python train.py --num_hidden_layers=10 --hidden_size=256 --n_experts=16 --experts_per_token=1 --d_expert=448 --d_shared_expert=0 --hidden_act="squared_relu" --moe_layers=[1, 3, 5, 7, 9] --router_score="softmax" --normalize_top_k=false --routed_scale=1.0 --balance_loss=0.00406 --balance_bias=false --init_std_router=0.0398 --lr_router=0.000584 --vocab_size=16384 --norm="rmsnorm" --norm_eps=1e-06 --tie_word_embeddings="early" --optimizer="adamw" --learning_rate=0.00188 --beta1=0.9 --beta2=0.99 --batch_tokens=65536 --max_seq_len=2048 --train_tokens=368800000 --max_steps=5628 --dataset="wikipedia_en"
Below are experts of layer 7 (counted from 0) of a mixture-of-experts language model. Rows are named router (the router's row for the expert), down (a neuron's output weights, with its number) and show model dimensions 0-255. Each number is 500 + 40 x the weight over its row's rms, rounded and kept within 0 to 999. Numbers have three digits each.
After each expert's rows: "comes before" lists some tokens at least twice as common just after its tokens as in all text. This comes from a sample of Wikipedia text that the model never trained on. Tokens count by the router's weight.

# expert 8
router:447514520458466568479502505498478499541502462500523513457546554503508510554454494590520512530554453457520492475450423472502501508526485452485516528513482565430502520514556429511438478447494469551516601490489469526491522494525556487532417477468450511523454514535448443550610522460486492454536516549529492452530447553455462434445501465490429461539426525486498501480492491574435425557543429446447548508554502534537466537561450476540535549499432523434419440558515509456531507496527446491531575481408526518455462502504566548568477506487502467487471537521513548459477520509517543518556444523432509457450457480511563542541538511484513504489464481498534467484494492470483485451530545468537413496492477451560492449474476536484505525491431449447542562531478452567441495424516510
down0:390440433568455509480530465404555518509563516519511516510462509527544462485427497522567610547540600556477556485464516463496488444480507543461448491505445527437460440495457486498543439532489503508546504516490484524512520443502504434498530548461553532476481547541492455455475539492498540526516467512473469452526527470518449482528422492496511490556450486550558475502536540480454526515454529562484462568460487505474506545474500508531531539472508447526430501511569550473513520459531432466528443510359452469482462519561478457502497512501524502474411480523553539577507495501462574458518481448486528530504477500487451484533510529377484567553545523485483520528495507470479523496501494385523536423458477473401493497517487526474478475537480479497449516555528462476503507573514453
down1:384510457530506432532487507471490482520489440525508521474494512447479552479582511561490543617511462455505478490567423518558488519541477524522543541478507511563473576477451566525463509475472574553465514468520540464525532481551499501464527459490478505551507509472564555558527464547484514512480536511481532506425587513556505509509576528509459449518513403470559515560539514442411520521482528417496486483493380527520468519470500535449493516492514491449505446536529500463564548491535480441512545445459452473560488466423487484408463469490529493497498466505553474536499556401541520436507545521490477480501502465478493528481435537437532530576458486479492534493522507482561536461542460399541504427555511508556493496461497456489431511452522506477548504496472415533483478496485495
down2:389529536482484547439466533479431461457477578477562491521515466500515461450512464510521548564532469437504444531407504537483547534479469509458539543581563530546540538536555464507521563479498553484564527505536515464529493469551562557547501536512462454496532435561498487464487486531457506516491486506473462490495448526457437495401564499454528492462508549545545487526534577465509497457549433571468530509509525492517484471505516502472379506488538451489517493569489573440490553484429519468482452501480503441476501523506472479449462401561498524459464483543522452563523535541462404501518492536483506452448469488565466426515495502577475582512519407591531462515470508520517481457504488486501487525478539528494505450484435490518468497505461577511576476484509521528532453541476464
comes before: "0", " The", " In", " He", " It", " This"

# expert 1
router:517427526515465521433530516493513528499532506479493560490463504470440495551506494565511471522464510546572488496593495558458458562502502457509493477487468517463557438529548443498458524480493611393416484534494476552506468524488498457452490529488513479432505480493453547479505492532423502508456575475497458448490473456547539570474536521540529532568503514581481504493458493491491485437541466497574449507547468501494498645573517517472411432506578541504537490494442491473473492427454518564440454472494533552479515559478486448460502610531513475545527453449524519507501452520543506497580524535492492541526518550517553537527518480537465533500522551557511486466536441511474512417436500468549484509478545596544543492434503459489481442501500496446499483481513448541455535484539490
down0:542517507521471493551493502509510463423509530405470490550566507433455505498442445453486492500413538499533483485399503449498539518456470511498506443518485509514508495506476520548515575505561538508530546531465509442456437481475467490567465507496516574497539544570570517523503517518507494566534494418461520461537547482517487517545462475468515454490514506418579496517505494515557453536519516443564599550432519451499473517508486434531596607484496535525482482484532506471424472584545525474535456422527537503581474451497497569451504470513493515533435489500471477537550555501470495441465462454533487569464520512487488502504487510466566558503489503534467396578514586434539459468561562518485475477490468512477507509520545541521482461503418521512492493462513504431506457433502432
down1:431459443474505464512561482449451503495453604472467470520494546450425470496472499521490451555569519465570555465456537522459548586572533536534460519526492514443592382542544451520515471472523519509444521472522401506517521508551549568525563503534456534533480486548445481432564460484560522518471509485446487543510457522461503512459437533493534514501535459459479506434479558492561464433500498464493467485450460486524486503463514495510552512491464458511438487445543543543507544478525508477479458551539555439486494552472484495507540593471523471462494512515473508485542398479506523495506593515559554493453482510495517521509460536539529441462480433486522529452517479501443540517481443481445598463445504475543462447457488449506548555446467516587474439522510503559509477515494514
down2:463451468467484474496529446427446451578488564481482448501460492500482480460469534426526371524494429500485443582556550501465512588513449535491500466539591444553548504463545426480560502467515518474548513534473536490540456524441508516481500535480452517501455491451543494472539509463435520530521489503487505455532463502505466549503490504527528477560557453469574531556528490513546570453511448494511484431502487436509454476472542540506556530488553511458534548497494546447516536482489481513483515585542498486413419541510456489451376557515446439553484494466534547469444497567475499479511507459516514531575504455543464517569485480565462502545493483550517503539526481460433497544488499566487526566530582464465505476499520503510557538536460492479445557489496504527449508571555457
comes before: "|", "-", "==", " ", "The", "==="

# expert 5
router:543523484540577516449492478421426626451588474525496498567470575497491524534467523437530591476486466498527515503547508476474443462530521546511529474499483485449434490505483462475508494556552520461563592519495555597512489529454518498452484483538515441491527502508532486515475445475471609499467501523514479484447475514485521509508460529540455476563532486478518457558553466460473554407498501441443479506539507484477524576515504469536533484566487524538553516539518572488494515590423463454476497558502519465505497511472530518523511446456490562502573520433472482498532508517523523556451517462455538482564474565421454484529494580561515416552430499420510507474420580487519498515505498501540440510512533455507529496539445476450461457461518473450465448546478469494489484502546472
down0:407501530468540490450485433462547513536445489492504519483497499489447556469593503589478481458421527458548509486448480523494497481528545451569497592488439440456465541402513547497460476484538512563492523474479451477469456524481502518555448516456487495511499511574487440479505456541549446486411472492458507553587460526517478495519562523464502516465530503517431526471435521491475485609451478534519492484472468479516450503471487553414489535453467485543455464479465458519482493503605490522571545474499539505447463544512448444522545548424517464488467477552445439542391541638496500450528454474479515520467511535444519505524515507514521602548498525503514502544547457446427457466467553474464546495509457469482485528427500525494457455526502510504513485525521495500515494495515484
down1:455592507406502457404430486481442500452495554510544453493557528466516524469578489540496532524476514524449520452510562480436568512538489540489558480504447463492409464497533442494505525474541417430494481485431575455479571516491495546472436494468580482500471473477540478555495509527520520483513463485516510507514433511508459566462555494479512537501497516481439559523508510510537473462521498509536507466439518562456544473461534562587542552526401557501464423516470420474506465491490493480569476547528506507549546493545549526561498483473495510523498596459479578500524441544467555506476460500509468440414462534445488533516426489477505556480490428503507477511494488429454487516518482500509429517478471489440571455544566511505537514459498486554487421481519566457502533546520461
down2:376490455531497488549437481419518521522513511412561505528543519455497505458474559541503503556462444526475472512479508456504454489474489521555529481475496473456470512604585494547461477448450523461438460511523600514560501524500521478576485552559525503525509478501451513514491483565529467511496533494437535433447533497526479453476512516473452492599435548569532552468522542512517508473534535495518506485529536510531470536532509565515531398513498475424413434511474494438564512461501532485512510553480565546510520467512465538541505562548519524524455469507436536547469513453530508534526501550504485492490541464484532423496561591475463543485513543513511523530527511565533571497506492474402527495478464498504493487403596497484552531446519548435548456513568519496474568533484520
comes before: ",", " and", ".", " of", " in", ".\n\n"

# expert 10
router:553495510487534530536490527458543469473563490482505520479477544439516462487453510461512550483548491520516520458605469474420487512541516591417490454545464472509463460478529456508482460477460454489550482601459471589518535508509426577467535497518473522481565446498546538540487510448534444476524510492502446444504458475445453456489485503472441516475505478505465537474553453526521505487483447459506559514435503568537540429547482526505490463518509417494463579500465544508538525539539476542541490584492522482563485467550556488449456407587489512548477437495466424530476439500528441442460531507525527501467472500534488506413556525501463448488473532554534565483451541534579478490472504584497491585477561484503536513589493492488417488479487486574522525483523465537501513488438553
down0:398463474481456530521527477474497517466502495488489452522490514516507525513480467445492488415593429449430485515592435539445532510508533534416493509536459510542575477493518565527513436514531522485497564439493520500563550497522528517500474561452501445495480532617547523410428449519449435537459479450512423522506530532447529486446525565552525439453544462528482452584485584520420540507476482493456481528532470489535495496503541490492562432533532521437472525562519567521459470488449546523481476563445483464451546519495544497473493468474466513487550501494528486508503467517555481525440471469512571477477514513528438512472519479519526443580469436513494611541511507506538573508521544433513511535526545507530527480541529456552434457514464491489552549443461546476500465513482497
down1:443481510451477485537518490467479485537455519441521425549472488461558527453519491520468487565397487486447492482470449484537566510471551516455502423563501516463535503517585481493497451459473467507483525489572509463483523553439475474490506528484478563487494490474558451506572514493533510499503531484425540503569489494553465578513542508500522526457491506511458512494475555473595563447533471536440453460525583516499439443533515506589565478518460522513499433429419497515522415467409542489495539520478476480499495470532525514515515479483510471508468484487419528457489560483513497528485464429512566564548503580546496515503559467518541420478515502543534479487511517560529489485528555511449522600566473458468518515440617492520505549449434573484482464498500531440561470424470507
down2:362523456439479500420533476513435466482533512401481566546505464423515505485518503525471495480504486501520462462589601495453472497523492532482472418468507475499451515501501493564485468472519487475468522510515549435483580385445488499493524470418515462475500507512513497547540536492476539544477519519540562447412506482445438541496510459487456561513537533483467489509518491499544448458463518536498546512534485507601502462505540527517484454542459448499478478468537548477503491541503410466507460625501522498521522554572566504467492536457473520510503518562485510516456509442545535523450483521439444543462472485542484479510499468484449505507493565496468545480471552451484536401479523490499465480453523537553478563515494548469394502481463432484476528561539576529496495561567477
comes before: " of", ",", ".", " in", " was", ".\n\n"

# expert 4
router:404399499597479495510505534481518471543460468500546494510542567466553461516496458546539572514454520571498523535555519512519474496541501507527528493457476460505423558451458513496438504454476496542499484489493479410518487498547528423587559501493497480499498545510464397510470556469527498449529464519489542505556500513563486461607499482467455487489535521576558486471511552437455448485469501494466478499485532518508444452462508535519499451435467466485537513458515437497540570476576503448515484428474468491447478497534493467459537571483482563493450473510556525499561527456474497538588458527509457522449580455485422496434457542517508526503472545460507427569521501449465498465502504501483409475450545504463511502528488422488415450440502404510495523513480497531487472499566446
down0:387524460552454518490468421470564511500527465429467522560559458441454536490506503515543523540452537567520523546447554534514529451534468545442471425484448496413444519490456540456428446507556566458523580513497504429494507528402494439464581495523429457541500512547499467490477481528503480477545474458515551564507473478488537530540504518462526513539512483537478507464582524490560465544453473585506553546506450493500570478523473532549506540489418488482477480552434519521502485496514435496586428482524540509543483499488546445538479498468538561494499541473514473521505423559541522565461467486548492558510499495499433544469483555514456553496535519452548464510438451496511500505508508395501489514487442463514527432542530503526501461425523505522467498476466490517400469514534482
down1:487471504519523458591414458444550548504535481505455580490510539461483476490478518480470448438594535481497492522610551491586519502502469468510599511544442528477490548523498531444522473442475515475438545376502547469544528591498505489454522472511524461477542480500536445450503514466568535502442498456523476478501500506512499433465550528448492489547498543502528565493472465506479475477524480469541601447560484578520574529444552506552518525574557484432444468461432552495500466545448486484397460480525540456487510564493543543487520512536478518541486507430502552484483542535534514532529516489534485548531535547509479463535482454520407532504470535494483533474498508465431466431549497501498427486465514559497516476459465490506476403429485444522528517522468516535494502555488512
down2:408462467479498501510519560515510506520457504489528483482425501515531503532468516479483435552533529453404466548519495514526473505558462520578482584482504534467465504530551517420463541515495520534507556507528481547567512504519537543509480524518542474541485427484473539524492473528543572430464548446526557402554456507484447431454526461583543514440556536528516442498445500458454497492511498406504476465488524522466487505507501479482560548488464526510425478478535497475474547481436533578500498520398465486496496535577500463519464488504472485393585483517530579536529526469448463542503519509492455450524508513491536402524484485554583558473537503487469554501511460506511431470529393515474496538470555494511476553488507443544515551500509526437526488467576583511449421484487508
comes before: " ", " S", " K", " T", " D", " B"

# expert 7
router:434507586494472542523484471488493437553473496507490487484489451536532574509476526541499528493484551518519449566402515482406555501485507503511599527541480522479473545436464586456461476557528476505465550536552481447426570501491463546499556447525498496437532529560541478504535511522473496494463500526482438446530470475463499508446526537569522482421578566476509533497506530611452532519450515520450499477469460454472504473499481430532563509562483463510474531541508473462515483462461465469494462457522428488572537526559499471509556566484546511514526478523525449571501414517569539424473537480496472502530496526503540545547559568436459523526462535442485467489457439523445546527537500402504522454542506498484544497520517500502485484497599453465483419531431517488502457544480470
down0:424471517449512542509447530459465489510510477494451475467488504529510553382495528536530476588516499530534531537412496489443494512510420517457520559481519500551479419399465421507494501493476426470456597527463512406495486453489558471467498540555544531548423489492493466436433468526475505485499516551479468506485458466523495448513489529528449507378507519373504481493468456458529538512477493442529470437504542478484497490510500516507511500556489504500503456521541533507512386503466564530460472455525480505517482542431475499492562486533510488506481479546492522473456503507559524436525441495506548509598432443546530466477476464549544460469475452500458584476491550542542516520565514514448482487538548445503483466546462509529477535494602456538514587480517498542459541513474493
down1:514503554546486457494483526554510477439488505483470486526439441556557501500455425514442489509502416521553533479476400538508564510525518551498530420463483474499487533520527447536497499473534533502468564566490488584530491431531520589512482506545468513490501492488487513490595475532466547475503440477565595523470465538490516477459505478517454503459576567595491535513447504603412509424556477543542463574548467508555430567501543478465502374525458457462537543503476471532524470419495453578509472434480518501522431543529506401551496555483488534496554472498501492508541575522475529498480518489497476501486446521520506466447556529510494507540480531510489513487515491478449492476468493539532572527436594542469549515511504465465495526488513547496515501541509538472583497480474470
down2:443513481494520532543565520509481525550464521498535544506502438462544506548514573499497462549596464489539449539444474497529498502436461453530532461549475567529525517519483527548463511505535522537468496485459542492448580479485517525449415509489415594384521447585479493474538493430508437461468459541478443512502501456541586563476497515498481483494504510386481551522536466519485504531560522535546475521518546486516435511469503439555558531427456461521515470497487490492469527492506537485533505500547495478462451439455448399499568518503471586496448481441478484497405466493489534474483538478516455539463531455462489537522535441516540422478551461445513471531476501515428461473505471529458479521507529553530571506445552533470496496459496518492525497501545498518452397590442477
comes before: " the", " a", " be", " his", " their", " its"